Experts of a small language model.
Size: width 128, 27M parameters.
Experts: 128 experts in each of 12 layers, 64 squared ReLU neurons an expert, 6 picks a token, a sigmoid router.
Training: a variant of Adam for the experts, 307M tokens, 4945 steps.
Below are experts of layer 6 (counted from 0) of a mixture-of-experts language model. Rows are named router (the router's row for the expert), down (a neuron's output weights, with its number) and show model dimensions 0-127. Each number is 500 + 40 x the weight over its row's rms, rounded and kept within 0 to 999. Numbers have three digits each.
Before each expert's rows: "comes before" lists some tokens at least twice as common just after its tokens as in all text. This comes from a sample of Wikipedia text that the model never trained on. Tokens count by the router's weight.

# expert 14
comes before: " a", " to", " the", " be", " that", " in"
router:528555428477445456511497462490523525507428524533524465485542562522442534504502528492529540530458484504405479480500493494505556527509554454537502477410468517495508531514544485525480493480426581459559484481488558518539464438545560457465509477486432516410518543529520506441448524485549512560580511536418642541495488490524553491484474473498483537485441472480509531480503516479449462543446
down0:578524464504387516460540500516461554520512449564477487596536530495466521582473418491495441476534521484447536453482517472511462455596505505552543523443483636513485425504470521523443536496455579487486490442479447463546539447460516487493476501566556427517511492530485482527478502523497448515473436500511457497491512537510514492465506540503500509556476559513504501510467542459565473503516
down1:559491434484559450515485542504433385461501492489502508511490530477522519515496440501483456515493528467456443583493464527577533484471522421525467521483506555529538489554437505461591499437492579523536493488506492498518458432514597408592566499444540466502477496571536478524505539499533477467483477440489479460455543514520492549519561534475454498443489493485534529529497465497509574461476
down2:497459401430481451474441509481493499460450496504516455494421435429476548545533498470516522508504419533482420468499469468519462509468490456498508469494468483495487493607525486492552522479516565547479564577508465475530460546509494461502536529494489560492498440514527510416524542437465448487547509541561421505445488526454441513556494460494540490477456437499511601494510467459514430489546

# expert 47
comes before: " |", "0", "1", ".", "2", "8"
router:473485524507507444498518540529518462454540518606518561456519549503492513441457558515520506544491556444510492415554442463521495523431457480513544464489513465481482509492489484578497507513437544551501465538561583483495434463488514450396543520449470497442489542528452525455418546501506565504559533518498528467570535450498520479488490452539533481524437502484491578504486454467474555571455
down0:438537514478517459497538616459538554502522503495502558535491544477472516543456479582477503503489500489558511545450508485533468433438504526599482477509476473453538460539467483471511503488462479510496479513548517487473508481542451456450473511500514535499595458432454564437490418416491531565471514519583555485494553492474511477564456563534429517507495506563460547507511487442462418495519
down1:486534487466488534412520529482414475512496454499447518419492426485501531514545509464542471511499475454495477491503506555468491478471508466459507516600411486494429545488467522518506559391439549459464463433498550552464469482504444508519568528471509504523495507491524516450557576533444552498519491513452449545493516533558497584520531523488484498423485432464457499425490442513441463470471
down2:511507501525507468465535492536497556542591536468521555623481444554514488506482494576532452506513509534525458416522537513486429505513449464495493467535512532515483513574491471543486542484509555446465537518587553489529492506513471494495474507481528523501449495466477535476402503499580479469512549482530510512507532494495496408522526490485501588483549445559556569603482410535499523465457

# expert 54
comes before: ",", " (", "'", " and", "o", " de"
router:517491522504493480497450400453558421481459571519516486476505544531484519525599476508495525571408537460497453513546502559561479505496503536568462422462469556518511534478444422506533521521490484451532480489498571462594479475509471498480518514507438442459547567480544554483467503529496518480515535473476592480483505492497539476509505451563540470500460454475535498529430527550492557585518
down0:498550485526567467493582485487435549516546544460499495477484422518510499517479507506502477472480516499538488485559496452532491481508548469517510543513567498504521423587452471514481480513513408501550544535516423538532467546537516547494576441496529442544427506494481489547578495495533536456468524463558514511491518534571463640490485550475457494532489457508444505543444543421571489477514
down1:476489420453589482519501501426474492510460522479451512502450489444529480515504505467446507499505542539494523514576545511533535578507519494526573489460508504467530560510469499437538523537539496439512503568606530494525494474493533515545447496623492532509537563527425537527559420523458527493448572519500484521446522519454473522570501531470589445501502475478443503445492543544546498519534
down2:474566535492540434539516504517436498467442440536422530536464499494524512453502565541475459536479494459502502488394562440484445513486511530536525461501536528513415504532539509475477525562503423499488509534524480526521553564518524528393465516517485455477495520501545501442525450460465446488442468566501637542506524521511520480556517556544513498454519441487489479565518480500562552463499

# expert 55
comes before: ",", " (", " |", "'", " and", "\""
router:490514473559484480508439445513565441423471571530519498470483491523562484513516488465529526487425501473433481535537515621571521527428494516555490470456517538497542565498547457483526479519536483490570479526485591446577492506477500474460557483528496481485574571480529527498437533509485476468529556454488555475573530488526533492462503440490500468479417464438497553474475513573488519558505
down0:493497531525446512510465496574515536465527505498543524548475561556562488506432545409558516477539543511505585472520473544567583560490526537503412516514505436490468513499466547488519520434516443496493513477468551421499502523374442476514453536543516502533480484526508541520518494493450445568479569519482526563593484509489478506452466497496529483480524547440492491544496547512529525433557
down1:437539474530506456511556482489489541515555486502494553533461465544472520521499542498466456493502518498559518579471549499528472513460529511485562482548518544460426518547516481541473557447492456516480560525576468535552480570543490430534550469495460491469439496546514529535536636457491506453430560462529575409530521536540514525524468585477478530527507517459525510530481467518591516539512
down2:554474491500445554476518515494511468516530508520554542504518490619515481549454545509509458512398584470554541443586420432525444562470565446527489539457476421481473506517515505473472503477480490499512465473551472575534469492436508462570454540496513509442498500491538507447523457540446488503487511493445536527545552530497490473521508545472458477446505471544450444521524542504449447470582

# expert 105
comes before: " ", " the", " A", " \"", " J", " The"
router:507510508557489497484458482496530483525500508546527421440540542450463527510515595470526490473448589511451462519540457496501522467514435476560507414463486513485566504514539478575535551502456579514520492471459501513512526520438452533459504618485477530428567587522481490527483547492509534482486513490409552507529466509567456552502445467546580498528501435499473529453470510550450484504506
down0:485550546463417488417490474478464467451463466456470479518485487456463471492567477513511469431564482560502514490498540513509478499456492532471503526511475514564523627503533448493530566473514443453478443513506514493497493560562494475533515525577474436549437412530474528524528491582473470492441519484478532444468510575539475520492497536472442628465452443473464519511526506488543507537491
down1:481477523495494550555480514475472416582472543574537540432556506508500537494565505475483528505477467546491525506433529542559509471428448543555495493481528442544464422503510492455523483471466451545481482528522544551499487484513416593491538409473516509487546468452494441557454454491503568477531527530507489477513492489508505502491515484464405474443420511455537514443553470559451568522457
down2:463493502541542580525485507539464482441496421500496516437420464474545525533511533604549450597546498520526488486411486465513449541532453565486587515472543440533514482542487481547431484499508453481488506516499494495515464511549544546460466511532519430462519449429514423518522483435495528466573483522478481520492459511486507499500522427495488525508492572537414459467558461492483569482526

# expert 18
comes before: ",", " of", " and", "\"", " (", "ly"
router:501513494511542507547473408489528488478533576534534507489506551540526558537514551464491494515415498494475453531516484537536466557468487502504479502467496529516530485527514514526503495540455525511560481454466552508552505447469489459509510512464482487478511563457543529430427576543541552561509524506454550486479468502509616507453455469557541415530496488489542527524445488585533604625473
down0:469456402550554589472568525499509480549518453465517535460510498489480507539519552490475522491574571487437478542501487477451554505538460567514457543540493516543466437419534471504480479476509568434512569547529392516433504526529540529487496555545479492514506467528436560518542464492534446491534446548451515525477482468429494514498436525524553547485511489511450460511470568528475459455481
down1:461489463567557562459512599566480494514487424498505441530479508489488482447564483509550581469440494461501507542440526551556460540445491461486509484551476503520486546445503448473451515458490513566502555473535491515468561522497536496496579518497461527508513504560489475523507504542474463534497495516494483498498480542492486512574505487444463491460362453552408525544486526455540402502556
down2:460538569502555493500538629490483535485546511537611472504546477535480550546424552498543500487471477441541412472514525490503470544486478506579523579444536519537535575521510467420532469477500507515494422484526505567523547505520543515457540469468466416542541502532503486529560511483552496465440443486506487501478556487476485528543533560472490505554483524489567453525482451499493468465470

# expert 92
comes before: "0", "9", "8", "5", "7", "6"
router:511512475530464468432486477502524526502434534497514499493508596488518475541518500508517541568480611506457417464578452485416520512501467468552468467510435471488514466484436521570533457458506594475477463399497503546543480540510521465417473503487533497493527565428437486514461594526511502517521542474488498485540505447533527563445489453509553520506467465499472469492543549501509513578464
down0:551476514512447503584520500544484476553525558507530574534507530521467513461524491472494496511519493446514449470570532503430493442554576452458485542521503468465471527482497519507468515495575480518498502608511448494498505474493534541495514524457472504559492453558469544466535575420574447557511447462474442503485472459467567450443458578527404483548468522426488519444513484512528435505522
down1:513620512528537472497495471501472556476496458540514419461521467450512541565403528517553559468501517469506485540520421430554468460498511507425442453581547490518534478497496465457505496522541426519434532607537511457467514539490445551541494451520500487491483543508526451547462456478506460518506433495560514517437550531498473572496549530561545552516474528516499499447511458498473516507476
down2:515502526520545482532514575470444463493526525502521515551493550474525590469546423453460509489545355563490424517471483441454527463466494522555511494553501564490510525480523547507447507511491481488484466498510509459528533569477524547448547463513505530520477554479471538534520542509514448471496499537575483477529460539506558448414543534433520413547513499520473547523473432482529545570557

# expert 12
comes before: "6", "4", " |", "5", "0", "3"
router:510523459598487459445510519487527495521456486487520450478514518503494555511459484507524421503467534530457476498551480584488506523470422487569416517488516551539553440498524505505483449493491568501541502524546571482551408516485479457487447510492432500465483579429485468488432494573483500504449558437466575454505559496512572504444496427469502490432496516485455495529508494571511533456438
down0:553536541471566576444478568519530489543506493524450389527505540554508520550506488482535463462448452503494520542452533505509579600441404520530494533508467455524575530497545479491462450448537499503452536527465497465510530495493541499464517522490523518518507511552583490494524535570581473515450546522508522560468491627535524492472478528539514553536489533434512477551471506524508458507497
down1:472495485455547478480509516500492621516532494523542453509452466446459469481513453491532496460525453518472527500495479576543431537503466544515507496501524469406534490555488438457511545453487435549577482555486443554529547523479509425485450547516575495493548489523505474591486502478488490546399543534479564484499528467420435524487505489504504478529518495536439437435446533487497534473577
down2:550520470414479530588484476486495463509499498466466571465581533456514490467436501482503471441569498513479499506504487442431466501406569433488502504447548468489502550430549478476454501551452513497533554507557536461507493540498506542494480548483553510538545447541492507494452527545450450494433480535505441545530561591502521514453484463436473531425548490477540564534495493534497475437453

# expert 107
comes before: " a", "ed", "ing", " was", " to", " be"
router:487514408560453425500519491437494416505399487577525515470527542491592469429523498486479519547504500569447524495500503492460555510512548438548502437406453490535562557460476501497453459446492526536535452537517543544549416505487535505500483535492452468472524577485514477440422517498539488523550501525454571475512467476502489488495428475452469504493487514472459483485537488489424501481484
down0:550484498501517563499488535494546459539538475540541457482526542506401432477501548478486459449464459456448464557434495514497482485488548462495533478594526496506486486460517470481529491545556522444524552526526499490527527463532514484466504475585495600511488506474445497528454539511514436502430504496529470510526526601619526495507593561495498479491502445501531432486473511548471539414568
down1:518567524502462470487483549389427480409485429546487500562452513432535538554445433530462523492525573454442513566440532465492517525540449478501418511484445480522526498465479455490510487462473472448527448477473426440517507472525529481490500560545467497505525516518475487532458591458436497481509496471547545567438513483524528461492497574504464581512495487530492418504502514525540525518507
down2:473475525483518478467509471472457508525493523536445490502526449492489543548519542516466517444506465495497462484525507493516500533400510497465499461460530427498545502521424507489525539508503524517480525581533477573534440528464381541524430461531546535513495463439544578473471482514542446473573471507473589481419486542423494498476477517553545471510520445447521565569448530564453482525418

# expert 45
comes before: " the", " ", " a", " his", "N", " States"
router:442465454511458519481469473470484469485516508503520474481448567501425460556519532520507515475505523499459478521520515510444610483525452528506487483458449513491526482511509523609493405520455554494563516498552554478540452512434506431475511539460489514461543489444483452450466477595534476538529513514504542515476556461515524548484472461487522434489482535479519490499407553650478463463472
down0:424495504554588532510575477503515483534536477506550491462443540470590563554507529446472461442496475494526530534488575499481520517439527506462454477491501455511467543457568533504511592542574525535419474464607488504507469506522455479497541500565475429473531526526509519480530491572522510511458481504575502476552526492481482504552488488510595462411474521510485510557554540561495483519516
down1:564494447516507486586594468503576524548552503461462526465512541514497485511448489551500514508547481476518489472535579505558520465508570466490481417551574491431458519438514414450474546547569483523489483532532439558422576543482488558489515463481559508491441506506471459454574495476545517464438495483466472472504521513505485536445520503516559474528521545486512471439509484447563503450475
down2:507510556468604501514439503507575481478516435496494449508512552469576458526497523432449495519451473507504474526541449480590485469593471552521594493519439522503455477481460520538458539470474449528571544527525517486549473525547522472463465497518507551424483562597517485545470521451504510505505469544561530519484471436508483473511431475531523492523513520566436507485476460534442478523577

# expert 121
comes before: " |", "–", ")", ",", "6", "0"
router:496542490551522465499514514472512445475461503498511440503561539516463563468510548478530505546488549466459470525525487576557491498489477436511508548484533514531563468483568508544476441556498542530507535525523619457521401524507483456499512502476443508427484555463484500486390533576502526506501536486454586458543532479516596477468513410494507423426446502490487504528477504532459507474464
down0:536518512489525477517514532558427536460494547503435464490453556456506519457507524415512471526568474467538483538481542564558457510482437550492462507412556421520461525556527424460468493501513448486520589611514498517482514517522492497502486541531514452478453475513492464558459552495498500572430567420521475544538573525517467461481538508491510512455482566461443468525528535489515429498505
down1:498474513498514530500492441534506466480469541546454488436489500551528482477548497441514500441508442552541550541456496439548508577456525551556459493490474540463568495495445481492512509491477433467501500512459501525484503471520515509581529418466515491529592454506460502547525486525547425482541533574468451500509446567567394542542513568591493458523497415512466498471453464510517515570514
down2:429510529485533544533502540479521478508535509518514504497548547456479572598633490499558525523448501452533451475485507549481490522503493504445475475548539520469525436518490526512545611499468444415455542446529440564534478541489527473531548482508477454505490539449507483528520467504463481561456514499551499431505501512520494551524503574464430498532521450484467482475419511583445510452555

# expert 94
comes before: " to", " by", " in", " the", " a", " as"
router:518506436494537436531479434514474447448472596528500568448575525522473466529502550510551500544509546484494551497534445541437534462517497441525504496453428546490544501546446483527507485530487560502536479476461521559569422418452517482491479519513491440502500505525511547501438501485487548512539519520476508539519624491471530519533479437488488509419510414483457556473534503526411485488453
down0:545504481527545422458595559461485556557492497464499504510475532532555509471514494577461447534549474465480439479499488409512546442452574447467443443444535488466480560557560544469490534550548501458458523459486518454463453533476508464502505557411523459460454461518533569546440524448478537541532494496475487516506440538419540515499489485464539476474541522459494531478448559498477493501483
down1:535471471525512555509457504466496553454484524467519544540458492514530522510532498541444560521554537559502563483528566503495489517489467566548456447492535524479521477451473456522530449467461549543578545388488495467505517454530510446493540536419479538576497525612519452511457508481423495447449554504457544503559478473483474545544570481522496444449541523500495505534432541586503505488534
down2:475568508517410568537502503481544533522488464429583509486506571459472446536497498463504461515539477485516521480575484581487523510517507463437500530503578486497513440478482442478483498528569435495484500520517455473498472484497494496510480522465474553502486558503458482576564502524539516550450487429511512546462593446456511473504509531463525427530451511545537462493447630433533471453449